{"routed_scale": 1.22, "lr": 0.00308, "grad_clip": 0.5, "decay_shape": "linear"}
Below are experts of layer 3 (counted from 0) of a mixture-of-experts language model. Rows are named router (the router's row for the expert), up (a neuron's input weights, with its number), down (a neuron's output weights, with its number) and show model dimensions 0-255. Each number is 50 + 12 x the weight over its row's rms, rounded and kept within 0 to 99.
Before each expert's rows: "raises" lists some tokens whose logits its average output raises strongly, later layers aside; "gets" lists some tokens that make up at least twice as much of what it gets as of all text. This comes from a sample of Wikipedia text that the model never trained on. Tokens count by the router's weight.

# expert 10
raises: "book", "fter", "ly.", "onym"
gets: "\n", "==", "===", "=", "M", "S"
router:67 44 58 52 40 32 43 44 55 56 59 50 55 22 79 49 49 47 49 31 26 52 38 40 39 49 45 43 38 69 48 37 55 41 41 35 59 32 35 61 47 48 68 58 48 32 43 55 40 59 58 48 51 50 40 54 34 60 32 55 54 46 48 55 46 47 68 63 55 68 37 57 59 47 44 53 71 41 67 43 44 47 55 49 57 40 47 57 66 46 64 59 47 50 58 52 03 43 46 44 32 56 60 46 45 51 53 36 37 57 37 58 52 40 48 54 32 26 48 42 44 53 52 57 45 61 38 57 69 42 66 52 64 47 46 50 40 65 38 46 18 75 30 48 45 61 33 35 32 23 46 75 54 52 43 66 53 66 41 58 17 49 67 44 40 37 46 52 37 63 34 15 40 84 56 39 43 67 60 61 56 57 67 46 71 51 43 58 45 49 52 48 47 52 45 61 46 50 54 66 45 36 42 64 47 51 50 46 55 32 43 77 47 43 44 26 65 35 58 25 45 43 50 56 55 50 45 74 42 71 49 50 75 51 57 40 53 61 62 46 67 50 62 45 47 59 71 61 56 48 63 51 69 44 48 55
up3:28 42 49 45 39 44 38 36 60 53 27 41 59 64 50 55 45 70 69 33 58 26 76 48 59 49 58 37 47 61 60 42 51 66 47 35 50 39 40 45 59 56 62 41 54 52 40 37 71 61 57 54 73 46 43 58 57 58 63 71 65 44 49 41 64 47 50 53 62 59 39 43 75 52 43 46 53 37 61 48 61 51 55 43 67 65 60 63 50 47 54 41 59 67 61 56 63 66 31 47 42 50 60 58 47 65 54 49 51 66 58 15 08 57 36 50 48 27 40 66 35 52 65 38 56 59 45 55 65 40 59 58 62 52 47 54 46 66 60 45 33 50 38 24 47 61 44 46 47 64 21 75 47 39 41 34 23 40 68 44 44 65 60 66 52 46 35 47 49 50 58 48 71 65 44 38 42 62 63 54 67 32 59 48 50 59 13 51 44 51 48 50 35 17 52 34 50 60 55 51 56 42 44 54 65 61 32 44 43 46 62 30 57 38 52 46 51 49 54 53 38 54 62 66 61 51 69 47 69 50 50 40 36 35 42 32 55 56 31 45 57 47 60 49 43 47 61 40 67 42 68 53 68 41 52 77
down3:79 45 49 42 45 62 32 58 32 56 59 37 47 48 66 26 52 42 60 58 51 62 40 61 44 60 51 56 55 88 43 57 46 58 49 57 60 47 69 45 56 51 57 62 47 38 56 44 44 43 50 41 39 49 49 49 55 44 49 35 42 61 53 58 54 58 57 33 65 55 44 65 31 52 59 47 57 72 48 53 32 68 71 44 51 47 65 43 57 53 45 52 52 34 45 60 54 63 63 36 52 49 37 78 59 47 40 47 55 39 35 49 61 74 50 61 40 85 50 51 50 61 58 34 54 48 43 44 29 72 39 37 71 51 44 55 60 38 46 48 53 29 23 53 59 48 47 49 59 47 33 32 44 47 26 56 56 58 37 37 62 44 47 41 31 49 50 54 51 79 45 49 55 48 31 35 47 57 49 23 48 62 32 40 64 66 30 15 42 74 57 62 52 54 34 36 74 45 33 53 63 50 40 51 52 61 68 69 70 37 65 45 47 60 44 49 50 39 54 72 58 54 48 37 29 59 51 50 41 67 64 63 59 51 58 62 50 45 76 52 24 56 48 24 46 49 55 28 37 41 33 43 28 45 45 54
up4:73 56 59 39 62 57 39 48 63 50 34 53 47 44 65 68 42 48 46 67 55 61 79 50 60 67 59 50 67 62 70 62 69 46 29 52 24 28 39 51 43 55 25 51 48 33 35 53 62 56 48 40 51 51 47 45 41 58 43 59 43 46 37 56 42 49 54 56 32 61 36 60 40 67 50 27 35 59 35 56 41 46 32 85 61 33 61 59 73 60 39 45 45 31 30 52 43 70 42 65 38 52 46 17 58 37 68 61 45 50 39 71 53 62 47 44 42 40 45 51 38 48 52 40 39 46 49 43 46 56 47 56 52 55 50 60 29 39 40 66 33 54 49 40 52 56 46 61 33 57 43 51 47 70 60 64 62 41 57 53 45 46 49 66 41 47 53 45 50 26 39 28 43 42 55 59 52 67 53 17 99 38 49 36 64 53 51 54 51 42 67 80 41 41 56 70 62 39 46 69 64 64 46 55 55 40 43 28 66 43 61 61 51 47 47 57 35 57 58 49 41 54 49 33 56 57 60 40 46 44 64 51 60 32 66 45 30 58 63 38 42 40 50 39 42 47 62 43 54 57 29 48 40 46 51 55
down4:56 51 26 29 53 49 44 44 66 42 37 47 26 29 44 45 74 41 40 49 45 52 63 52 58 36 72 69 34 56 48 44 29 48 69 28 54 68 37 44 47 46 56 46 59 31 62 39 50 70 40 40 52 39 54 47 66 75 45 44 48 57 45 35 41 44 43 34 37 41 50 71 55 62 45 53 53 38 45 69 58 22 75 60 46 33 49 52 52 46 58 38 64 57 40 28 53 37 57 69 39 38 38 46 41 45 59 59 68 23 40 65 44 73 48 66 59 52 44 62 55 54 48 58 45 30 45 56 47 77 49 52 53 63 34 29 62 32 56 43 42 62 58 46 59 55 53 55 63 55 66 56 40 47 50 52 74 34 42 48 59 43 47 46 65 29 51 57 67 61 44 47 51 28 66 34 50 56 58 57 65 71 29 44 31 38 50 30 54 20 43 58 51 54 64 47 20 73 53 50 53 32 51 63 57 53 47 47 62 55 58 36 56 74 53 59 55 59 60 39 44 56 40 42 59 60 50 52 61 42 42 47 54 51 67 44 67 46 31 64 36 49 34 68 36 69 64 61 39 59 66 70 38 40 49 44
up5:47 41 51 59 43 55 51 43 51 40 64 38 56 39 35 28 58 31 37 49 56 47 56 56 59 56 56 63 52 36 32 66 57 46 66 50 44 60 33 00 51 57 38 52 64 48 51 41 51 42 47 49 54 38 70 49 55 64 63 54 50 47 40 32 61 56 31 53 43 45 63 25 44 58 58 39 36 57 22 37 63 63 47 56 46 47 61 43 54 56 48 53 52 56 40 39 59 67 56 59 28 55 55 41 63 40 52 78 27 56 50 37 58 67 50 57 35 46 61 36 54 27 36 57 59 61 37 45 40 63 71 44 62 59 43 59 87 35 61 31 59 31 50 57 54 79 44 56 48 49 52 67 75 39 56 44 48 37 33 57 62 51 55 33 52 48 59 57 42 52 47 49 44 61 50 49 75 41 48 44 36 30 52 56 58 55 87 39 39 46 57 60 54 43 55 35 53 49 28 57 57 34 32 45 55 48 47 68 48 41 53 44 56 49 41 28 54 60 72 65 40 69 64 43 23 62 62 37 64 48 18 56 55 57 57 50 56 44 50 63 41 46 54 30 25 59 54 62 61 59 48 66 51 43 54 55
down5:59 58 42 49 56 52 33 43 57 56 42 55 39 41 51 50 54 23 49 52 53 73 65 50 26 41 53 55 65 41 43 42 46 41 43 57 68 42 66 62 50 57 51 18 37 55 34 43 52 67 35 43 46 62 46 54 72 60 42 50 41 41 64 58 55 57 69 33 47 42 38 66 54 52 47 41 53 53 65 51 72 44 57 46 48 43 58 49 37 39 34 47 43 28 53 62 54 44 58 37 60 63 52 58 22 54 51 45 62 47 66 41 56 34 56 55 50 40 28 76 42 64 32 53 51 46 44 59 66 48 69 61 50 54 67 52 30 41 46 52 59 55 44 74 57 47 43 76 67 69 52 51 38 58 36 63 68 69 37 30 50 50 52 70 44 46 27 45 47 62 43 60 46 65 33 30 48 52 54 48 49 54 24 49 50 63 66 43 36 41 61 41 42 49 37 55 48 79 44 43 62 65 60 45 63 45 70 18 48 51 41 54 62 31 51 50 65 78 57 56 46 29 28 40 41 38 60 33 54 48 42 38 65 55 57 24 31 66 45 66 59 27 50 59 67 42 53 45 43 69 35 37 43 26 65 33
up6:79 57 36 60 55 44 58 69 47 36 50 33 54 63 50 50 50 37 55 55 50 68 42 46 27 32 51 65 57 70 40 52 49 28 61 47 65 37 63 56 36 46 62 34 58 81 49 58 58 76 34 48 49 24 49 45 40 70 48 57 49 48 53 64 38 46 62 67 64 43 20 48 40 37 61 52 46 43 29 47 65 32 41 54 55 43 55 83 57 57 58 29 55 66 43 34 36 46 59 53 40 62 55 66 62 64 52 41 56 45 54 57 44 63 59 48 46 75 53 43 39 52 30 71 34 64 65 40 72 39 66 45 46 52 49 40 50 57 47 49 37 49 62 69 41 58 47 49 53 46 58 41 36 54 38 50 58 42 55 46 46 46 59 47 58 57 33 28 67 53 63 33 76 49 66 32 61 36 63 38 57 44 42 49 69 48 62 53 52 41 45 46 67 26 58 47 55 35 59 53 62 15 46 55 39 28 32 37 53 50 46 35 46 52 62 64 57 20 33 50 51 47 68 35 48 53 56 47 42 70 48 39 57 45 60 36 32 45 39 33 49 53 39 43 51 66 63 63 31 46 50 54 31 50 58 77
down6:45 45 41 45 34 68 49 51 60 74 55 43 62 43 60 51 76 77 40 63 43 60 68 54 63 69 36 55 46 51 47 60 61 58 69 47 63 28 33 44 59 45 50 64 48 40 56 53 59 32 53 51 48 68 65 58 53 60 33 68 54 64 54 37 51 46 23 54 40 53 70 69 55 37 39 46 48 36 46 64 45 35 39 69 59 53 59 43 52 72 24 54 47 61 41 66 66 48 55 47 56 21 38 53 63 38 45 71 48 45 57 60 72 45 58 43 47 45 42 75 72 88 55 64 49 42 52 50 38 45 46 48 28 59 46 66 37 26 54 41 51 49 86 55 67 37 39 44 44 53 45 42 29 51 66 48 39 60 39 44 64 31 53 47 51 45 40 44 60 36 56 49 40 50 46 41 36 41 63 45 60 43 64 37 43 33 55 54 33 40 50 61 55 40 73 40 57 46 40 46 56 67 48 36 41 60 54 52 26 47 55 49 43 46 33 49 24 44 47 52 51 67 52 61 49 63 36 46 52 36 46 58 35 50 57 43 48 47 38 48 24 49 57 22 68 21 19 59 59 54 40 39 50 45 53 43
up7:28 61 54 61 38 35 41 28 58 38 39 63 37 49 49 33 47 50 23 61 30 59 45 51 45 56 42 74 40 58 60 56 82 28 34 42 72 36 56 65 55 55 31 26 65 41 45 36 36 61 54 37 47 46 53 53 49 50 55 33 44 54 62 53 39 43 43 76 49 58 45 65 55 40 53 63 53 45 47 40 49 47 66 50 65 49 49 54 55 42 63 56 40 48 43 55 54 53 47 43 48 52 27 60 34 24 39 51 41 33 51 55 38 52 37 69 57 51 46 45 44 46 29 42 54 73 40 74 34 49 48 28 40 47 47 64 59 29 47 31 19 53 62 56 39 40 53 55 67 45 72 52 49 42 66 41 39 58 52 43 50 69 64 55 45 68 41 25 32 36 68 63 50 44 54 44 55 45 64 68 39 45 49 33 49 41 67 52 67 30 43 71 68 32 42 56 48 24 44 34 38 55 62 52 43 42 43 72 32 45 38 50 45 50 69 67 56 54 40 71 46 56 29 52 66 67 46 42 52 52 43 65 47 37 75 51 63 65 52 62 50 43 60 57 40 52 53 46 51 46 29 59 62 26 39 54
down7:47 44 61 55 66 56 63 77 42 43 64 71 55 43 67 73 65 42 82 52 57 51 47 40 59 41 64 63 42 62 53 36 41 65 55 57 61 55 44 61 63 30 55 44 57 53 40 64 75 54 39 56 61 59 52 74 56 69 54 54 70 59 46 50 24 30 53 41 41 46 42 45 58 52 48 41 46 59 43 55 40 36 60 43 42 35 45 51 50 69 22 62 52 63 55 29 52 58 67 60 33 59 44 40 42 63 27 49 63 41 63 57 46 43 36 28 68 51 51 42 48 52 60 54 30 53 26 56 61 49 39 65 56 49 63 56 48 61 57 58 75 57 47 49 32 46 51 46 42 26 24 43 60 45 30 49 36 56 76 47 33 39 49 61 41 35 74 65 37 48 27 39 53 49 52 49 55 50 45 42 70 60 48 54 48 41 51 56 73 61 33 58 27 46 69 58 38 65 42 42 43 52 38 54 54 50 50 41 52 27 53 46 45 40 60 20 25 59 36 43 57 53 64 31 42 39 60 54 57 43 43 52 41 32 44 38 57 50 54 26 67 68 45 35 41 55 52 26 48 39 70 40 55 74 53 56
up8:38 65 31 51 54 58 54 28 37 40 49 61 64 34 49 23 69 53 57 49 50 62 17 38 25 43 63 43 41 47 77 34 46 51 52 63 52 61 43 55 28 36 74 43 49 57 35 48 25 46 46 39 30 58 64 52 60 46 63 44 34 51 66 38 47 51 43 59 80 46 40 35 51 63 39 40 43 57 29 49 53 51 36 49 58 27 61 52 44 48 59 53 32 58 44 61 41 36 43 60 56 56 48 37 51 67 38 53 43 27 34 51 39 60 52 60 58 39 50 60 42 65 74 52 52 64 35 35 57 55 54 58 50 41 61 49 43 74 54 53 67 60 48 48 62 45 54 51 51 53 30 43 58 66 46 38 65 64 54 42 49 39 37 27 49 63 52 41 61 67 26 46 52 49 62 48 51 54 65 54 64 63 57 60 63 76 39 43 52 73 33 39 40 56 43 41 41 48 53 31 47 62 54 37 59 45 52 40 62 68 52 69 73 51 53 48 44 64 51 90 50 35 47 52 37 42 54 78 33 40 58 43 64 77 43 57 44 71 68 54 66 38 37 51 47 66 56 45 50 33 49 57 46 68 39 62
down8:63 52 60 60 59 46 37 59 53 55 55 62 44 61 46 34 41 37 70 29 60 57 61 54 75 51 58 52 63 36 54 55 41 51 39 59 52 50 63 40 65 46 40 43 34 49 57 57 82 49 67 37 64 33 46 63 29 43 65 25 51 42 88 36 38 50 53 57 39 64 67 37 42 47 46 48 65 41 48 44 48 52 29 54 40 47 59 38 50 33 28 44 39 38 71 26 58 79 48 51 20 53 77 45 68 40 59 40 48 48 48 57 63 60 47 48 54 54 60 31 42 48 53 43 27 59 39 57 57 45 56 40 18 56 74 27 37 31 35 46 54 37 51 41 43 61 59 64 38 46 65 51 56 27 50 61 52 60 54 23 52 54 44 27 55 69 57 60 67 52 39 55 50 68 49 74 49 39 51 67 36 54 64 62 48 50 54 57 54 65 55 62 56 70 59 38 56 56 53 56 53 56 45 54 63 56 39 47 44 65 46 65 46 68 57 43 41 49 27 59 51 50 62 56 51 36 36 29 55 46 45 59 75 38 47 48 43 56 67 60 39 42 39 57 45 56 61 42 53 41 23 47 34 48 49 26
up9:51 63 32 27 54 36 49 54 48 82 61 52 54 35 61 48 32 40 48 40 58 78 37 51 60 63 43 39 43 53 46 48 44 47 52 39 54 65 47 65 35 49 53 53 50 66 33 45 54 60 24 58 74 42 45 45 44 36 55 63 54 52 58 46 60 48 48 51 38 70 63 52 65 37 63 51 41 45 46 49 42 67 47 62 63 67 42 46 47 40 50 14 66 41 41 41 54 55 50 56 61 47 53 60 47 36 47 62 57 32 43 57 45 52 62 55 29 54 41 60 49 34 56 45 61 69 51 46 48 47 75 69 43 53 38 45 41 63 58 52 43 38 27 45 51 73 48 41 38 30 32 69 20 68 62 38 39 40 68 55 53 52 37 47 33 47 42 59 64 40 68 23 76 46 56 63 38 41 56 53 42 21 40 63 48 44 69 55 30 48 33 58 56 33 60 62 63 40 51 43 41 42 68 53 45 40 69 39 36 45 44 52 37 57 71 29 70 74 46 47 23 35 55 65 66 46 61 52 60 52 43 46 57 55 24 43 54 53 70 52 37 58 58 77 52 42 37 51 46 62 33 57 53 41 39 66
down9:49 28 40 68 64 48 43 46 48 55 44 27 74 55 63 46 66 40 48 32 55 43 59 52 58 30 38 60 38 44 52 36 64 62 55 56 33 55 45 66 42 44 44 71 57 47 67 40 47 55 44 39 30 44 51 58 45 78 50 53 35 33 40 43 75 69 60 53 48 40 49 51 30 50 53 65 46 60 91 37 52 17 57 44 55 47 39 59 49 51 54 83 43 42 50 54 53 68 50 47 52 39 60 41 48 60 71 54 49 68 66 65 52 66 51 45 51 49 33 43 44 40 58 43 55 50 59 66 31 65 31 47 62 46 51 58 61 61 50 43 37 62 32 26 48 40 58 62 28 33 47 38 55 47 51 50 65 58 42 54 40 44 49 65 55 49 58 34 34 55 27 50 33 36 43 34 35 61 38 52 48 49 72 36 58 61 37 42 64 44 57 66 59 38 47 52 58 46 71 55 51 51 17 38 32 63 41 44 51 69 63 52 59 36 64 57 43 39 43 63 47 65 41 35 46 33 50 71 46 57 41 51 63 73 71 38 34 39 72 55 50 44 39 32 63 62 49 45 46 56 73 29 52 56 65 53
up10:46 67 30 31 50 41 30 44 42 47 63 45 61 29 58 62 57 44 57 60 46 35 62 84 57 31 47 38 56 49 37 52 58 41 29 54 54 56 35 45 64 31 60 64 63 68 55 62 43 46 67 43 47 52 43 50 20 27 53 45 48 40 40 21 49 47 67 44 56 34 53 48 38 40 57 48 73 67 55 69 53 54 36 69 33 31 52 49 61 56 60 53 41 51 44 32 53 47 61 66 66 61 61 47 45 56 60 35 40 38 61 46 51 46 54 51 67 50 36 64 60 60 36 54 36 49 39 55 32 29 62 34 26 45 41 33 60 59 25 32 29 53 57 42 58 48 74 58 47 53 52 75 58 65 57 39 59 41 60 45 45 59 31 41 51 54 42 35 46 49 45 56 67 58 55 60 36 46 48 56 64 48 71 71 44 42 36 43 38 52 60 47 80 67 29 63 41 46 61 43 45 59 71 75 54 32 49 36 34 65 41 36 37 51 34 60 32 51 60 45 58 58 32 60 60 44 55 48 71 46 42 63 55 41 31 32 32 58 44 52 54 66 54 53 56 40 65 41 52 58 63 43 45 30 53 41
down10:49 90 58 65 60 42 52 54 54 44 60 71 50 53 36 69 47 65 37 56 60 29 49 60 71 64 52 53 58 42 78 46 38 46 28 49 61 57 54 45 42 51 38 52 70 45 62 39 44 44 60 46 46 43 36 57 66 57 57 59 54 44 53 48 47 53 35 48 52 26 40 31 60 51 56 45 39 49 45 40 54 54 67 25 69 66 50 38 67 45 57 56 66 29 44 59 49 53 37 57 58 57 43 33 47 29 57 34 52 45 60 48 48 31 44 62 40 42 59 23 34 60 43 31 53 45 36 49 73 63 38 57 50 55 37 42 74 50 48 65 37 21 64 41 45 50 37 27 64 50 62 30 56 49 50 66 53 52 36 59 49 50 43 42 37 40 61 34 59 51 69 32 49 48 57 48 64 52 53 26 42 51 43 35 59 44 44 82 61 70 51 50 45 22 39 30 45 61 47 37 48 45 32 41 35 68 58 69 52 50 51 51 42 72 67 52 36 43 43 60 58 51 57 50 47 62 44 39 49 56 63 60 73 58 59 46 60 32 51 62 50 46 41 69 33 65 26 54 41 41 60 46 64 80 69 37
up11:50 46 45 37 71 53 56 45 50 42 52 65 50 45 54 32 72 21 55 44 52 54 40 54 44 64 63 69 35 61 52 44 44 38 46 78 45 72 38 31 48 44 55 42 46 48 61 41 37 35 57 53 72 65 58 55 55 67 52 49 48 50 50 35 65 51 52 63 38 50 53 56 24 40 44 64 44 39 65 60 55 62 46 50 36 51 68 67 65 52 47 44 59 65 45 43 55 50 74 52 31 64 49 64 59 58 49 69 43 56 33 39 35 52 11 47 57 67 37 58 41 59 50 65 60 46 46 45 79 44 62 56 71 47 36 61 59 34 61 50 41 40 41 39 22 54 45 48 42 50 41 37 70 56 59 54 76 44 59 60 65 43 44 32 53 63 41 39 45 50 69 46 39 43 68 16 40 56 50 26 64 58 39 60 63 60 58 65 42 30 25 44 43 49 50 38 56 50 59 55 56 69 67 57 50 37 58 46 43 55 48 64 31 46 56 35 56 63 37 49 50 63 49 50 32 42 57 36 60 35 35 29 48 51 50 49 24 57 59 50 69 44 48 44 77 42 43 46 64 43 42 57 41 23 20 59
down11:56 75 36 43 68 49 54 49 43 54 63 39 31 58 51 39 45 66 57 60 39 44 50 45 49 52 56 50 38 54 32 63 55 18 73 62 42 29 56 48 62 50 42 61 59 35 44 52 48 31 62 59 42 70 62 63 39 63 66 50 47 46 52 55 52 71 56 30 51 63 46 62 56 48 39 30 48 60 64 41 38 55 34 37 61 48 69 57 54 50 58 55 22 52 32 45 46 57 50 32 54 65 63 50 62 53 32 66 38 45 79 45 54 51 41 38 28 57 35 54 82 56 60 60 71 42 65 45 36 33 71 46 50 54 60 47 50 52 82 53 38 60 36 42 58 58 59 35 27 42 48 49 44 54 60 46 50 70 83 50 57 59 52 65 42 55 57 40 53 54 43 57 60 38 72 60 35 56 53 53 53 34 58 35 59 48 49 37 34 37 49 44 61 48 44 44 35 21 64 60 54 56 53 25 45 63 55 48 54 41 27 62 44 41 45 57 41 48 68 52 67 38 72 44 49 35 38 43 68 46 57 65 48 53 44 37 22 39 37 37 50 27 69 55 54 27 48 48 40 50 75 50 59 43 33 48
up12:47 49 29 36 69 42 60 64 76 51 39 52 55 36 45 60 49 69 37 30 46 65 52 51 51 38 55 50 55 38 38 49 58 65 47 64 38 59 54 19 62 48 53 50 43 47 37 51 79 43 58 43 38 64 62 74 48 60 32 52 57 42 39 48 40 45 42 54 70 63 54 41 49 53 67 60 38 65 40 69 31 40 51 32 43 28 39 55 65 68 48 52 39 61 45 72 45 46 42 58 50 36 55 43 38 37 54 41 44 61 54 54 48 53 37 49 46 70 59 48 44 41 35 48 41 65 55 46 56 59 43 51 71 59 43 56 76 54 60 57 41 41 42 57 54 45 58 56 60 54 56 42 58 34 53 50 54 55 47 61 43 58 51 46 61 46 70 63 45 51 61 46 33 45 33 36 47 51 46 67 49 99 45 50 58 33 67 42 43 38 43 54 29 41 24 51 52 30 50 38 49 55 37 43 28 30 59 73 48 49 62 42 45 42 75 28 46 44 73 59 42 73 58 45 65 62 54 31 20 40 56 47 50 46 36 32 33 32 40 50 45 53 58 81 69 59 50 40 38 75 36 49 43 48 44 52
down12:56 59 51 22 40 43 73 58 66 32 55 50 43 52 52 54 49 57 53 54 45 56 50 53 57 52 54 60 69 47 57 59 63 38 26 39 55 34 43 78 44 58 40 45 59 33 57 43 28 43 41 69 62 41 36 49 61 47 52 73 44 65 59 27 45 55 79 35 42 41 42 50 65 64 41 43 61 55 57 55 64 55 65 47 42 49 65 59 31 49 50 67 58 45 57 77 51 59 56 71 39 43 52 66 63 60 65 61 63 46 54 48 47 53 50 73 76 48 33 54 36 37 56 40 73 52 20 39 50 46 35 56 58 37 48 45 54 29 34 45 49 55 48 49 41 41 63 51 36 55 30 50 60 48 47 43 28 40 61 60 58 43 36 36 47 45 48 56 55 22 65 49 65 55 51 59 47 43 59 54 50 33 40 10 47 49 48 60 46 59 46 70 40 44 55 53 54 42 61 45 37 51 40 60 49 53 36 37 35 41 45 60 47 53 31 60 62 64 41 48 36 46 61 40 21 60 50 56 51 54 39 61 54 59 53 65 67 72 75 53 45 16 48 44 47 12 75 45 64 44 38 47 57 32 39 45
up13:33 55 26 60 57 47 50 63 50 23 45 36 60 50 49 63 51 41 52 45 33 67 47 41 63 42 43 36 57 66 60 41 49 48 30 53 37 65 60 40 21 39 64 41 51 41 38 47 54 62 47 53 69 54 27 42 33 47 49 72 35 66 58 40 46 41 31 51 53 78 28 61 56 30 49 59 28 33 34 65 57 57 48 49 46 70 48 54 75 31 60 45 27 46 49 54 48 42 47 72 39 37 54 63 53 52 39 41 57 59 61 58 43 40 43 64 29 40 39 44 30 44 52 33 62 32 61 55 33 62 55 34 39 40 50 46 53 45 84 62 55 46 58 52 45 67 61 82 75 63 35 66 37 39 61 47 41 25 58 47 53 56 53 11 67 52 61 45 56 35 42 50 55 41 48 41 47 46 67 44 43 62 54 47 43 58 45 43 67 52 50 59 66 52 48 43 65 56 43 79 43 33 46 54 56 37 51 54 61 31 60 52 63 48 47 41 34 53 40 56 45 35 51 49 59 49 51 57 45 46 33 27 62 45 53 42 60 57 65 23 53 48 68 54 33 44 60 66 66 44 63 38 52 35 59 57
down13:73 28 56 49 54 59 22 80 61 62 46 46 36 51 28 42 45 66 73 48 58 44 39 52 57 55 41 61 53 40 39 58 69 48 80 70 53 62 36 46 59 46 52 58 34 51 44 56 51 53 52 26 50 53 67 67 36 54 46 59 44 50 65 41 46 59 59 38 56 41 39 57 82 67 61 50 45 70 48 40 40 56 48 52 40 41 56 44 44 57 59 55 59 57 43 55 21 51 46 35 53 53 52 48 62 64 45 50 26 35 53 36 43 49 45 43 82 46 36 44 43 65 55 39 45 33 68 64 51 37 69 60 56 64 54 45 43 38 55 44 77 52 28 45 53 61 56 50 27 52 38 29 36 49 45 47 55 56 53 57 61 54 50 63 58 50 61 50 51 57 53 57 69 54 58 53 46 45 57 49 54 45 41 26 55 58 76 30 45 50 45 47 38 48 46 39 23 43 29 34 53 65 37 37 56 55 51 39 52 35 40 74 50 44 44 44 38 69 42 56 39 68 70 52 29 26 60 42 62 43 56 57 52 46 31 35 32 53 48 42 64 99 49 48 39 31 45 36 40 43 45 50 44 48 58 67
up14:52 43 54 56 49 44 64 63 32 29 43 51 52 27 50 51 52 55 38 43 47 45 60 33 43 73 52 34 46 39 81 44 44 43 28 51 51 44 57 65 49 11 41 59 54 37 74 35 53 45 55 43 61 76 55 51 47 50 40 36 35 55 52 36 47 50 58 48 71 49 41 60 41 48 63 46 30 44 41 42 41 55 41 48 63 31 53 53 57 45 28 80 37 37 55 22 39 34 58 65 59 59 58 56 47 56 60 87 51 49 44 43 47 41 31 60 54 38 59 66 58 41 51 49 48 69 67 39 30 48 52 38 66 46 54 37 45 41 45 59 45 43 48 40 48 46 44 57 52 78 38 51 45 59 54 55 59 50 60 57 32 43 62 34 54 56 52 46 54 62 63 44 49 43 54 41 37 50 74 42 60 55 43 48 42 69 30 56 42 71 40 59 38 48 51 58 55 69 45 33 62 32 41 43 47 42 57 61 58 71 60 75 54 58 43 36 28 56 40 47 39 47 65 54 34 51 67 35 65 42 48 53 58 65 29 36 69 33 47 38 81 48 41 61 18 44 36 66 39 58 60 32 59 55 50 71
down14:38 49 44 43 46 62 49 50 70 60 61 51 57 71 46 31 48 42 34 47 48 46 74 66 58 24 52 38 53 57 35 69 53 44 52 74 48 53 37 42 37 75 58 46 58 53 33 55 58 38 32 35 53 26 38 59 58 49 59 81 63 46 35 31 50 63 37 28 64 53 59 55 70 35 51 50 50 44 53 51 65 48 26 50 51 64 63 52 54 35 60 43 78 41 32 42 60 39 49 47 29 32 60 66 55 42 37 36 41 61 61 25 70 36 56 48 65 67 35 48 24 43 51 54 64 48 39 63 74 48 44 77 53 40 57 53 43 51 49 52 61 54 50 75 43 29 47 52 66 61 56 35 71 61 41 49 54 36 61 71 68 64 48 65 54 56 49 57 53 45 47 53 42 47 49 67 62 52 27 70 37 63 59 56 42 46 54 63 48 52 64 53 50 63 50 51 71 29 63 59 59 60 53 41 50 47 36 39 40 44 53 40 48 29 53 31 49 47 45 73 46 62 73 34 48 52 53 49 57 37 36 46 30 42 50 35 31 69 43 63 45 38 31 49 44 32 47 37 65 33 49 66 51 56 30 52
up15:51 64 38 59 55 72 44 38 59 77 66 22 46 61 51 54 48 47 58 47 49 42 53 56 43 68 34 58 37 40 32 54 49 58 51 40 54 63 52 42 35 55 33 36 40 63 45 58 58 77 59 68 34 70 51 53 37 41 55 54 36 77 88 50 36 69 62 58 47 59 52 17 64 33 35 49 57 45 59 42 43 55 57 71 48 40 26 51 68 53 50 61 55 56 58 44 55 66 52 45 48 71 47 39 49 55 51 47 49 69 41 59 32 48 43 64 49 44 30 64 60 35 40 47 30 48 38 57 50 37 51 56 52 58 78 36 77 60 62 57 33 72 50 31 56 61 45 54 41 44 35 52 43 59 52 47 48 39 71 53 68 47 46 63 46 68 49 30 48 57 30 53 65 50 34 39 46 67 65 58 70 32 39 50 63 62 36 44 46 42 56 56 42 55 46 70 71 63 37 46 35 36 49 74 64 45 55 52 44 52 57 47 47 33 52 38 57 33 52 55 40 38 56 38 23 68 76 37 37 43 57 44 46 51 56 22 63 46 38 60 54 38 39 72 49 41 57 55 38 39 56 37 55 52 45 45
down15:53 27 66 46 42 40 43 66 66 44 61 51 55 58 63 68 41 69 33 37 54 58 52 50 44 63 67 38 71 53 48 45 42 42 64 25 54 64 63 52 27 55 54 55 55 52 50 40 49 83 37 35 54 47 51 41 40 50 42 40 55 48 39 54 46 65 56 55 65 55 52 59 54 51 64 61 54 32 61 56 60 61 32 73 44 65 57 54 53 66 49 60 47 62 54 51 36 42 78 63 54 63 44 45 48 25 27 59 59 38 51 53 38 24 46 30 42 65 66 41 56 57 39 39 44 49 63 47 52 51 55 28 62 42 48 49 40 55 61 41 45 61 68 33 57 63 38 49 29 25 65 42 65 18 55 26 60 51 32 36 33 50 46 58 66 36 59 45 39 32 58 31 62 45 30 63 27 68 47 47 29 59 71 47 74 32 51 69 69 62 52 51 59 66 40 50 55 55 36 50 48 41 48 51 30 55 48 71 50 63 43 51 46 51 60 51 73 44 27 52 51 69 45 54 55 42 43 54 65 54 39 35 45 54 63 74 49 68 48 42 52 54 55 43 64 62 29 32 34 43 60 59 47 28 54 52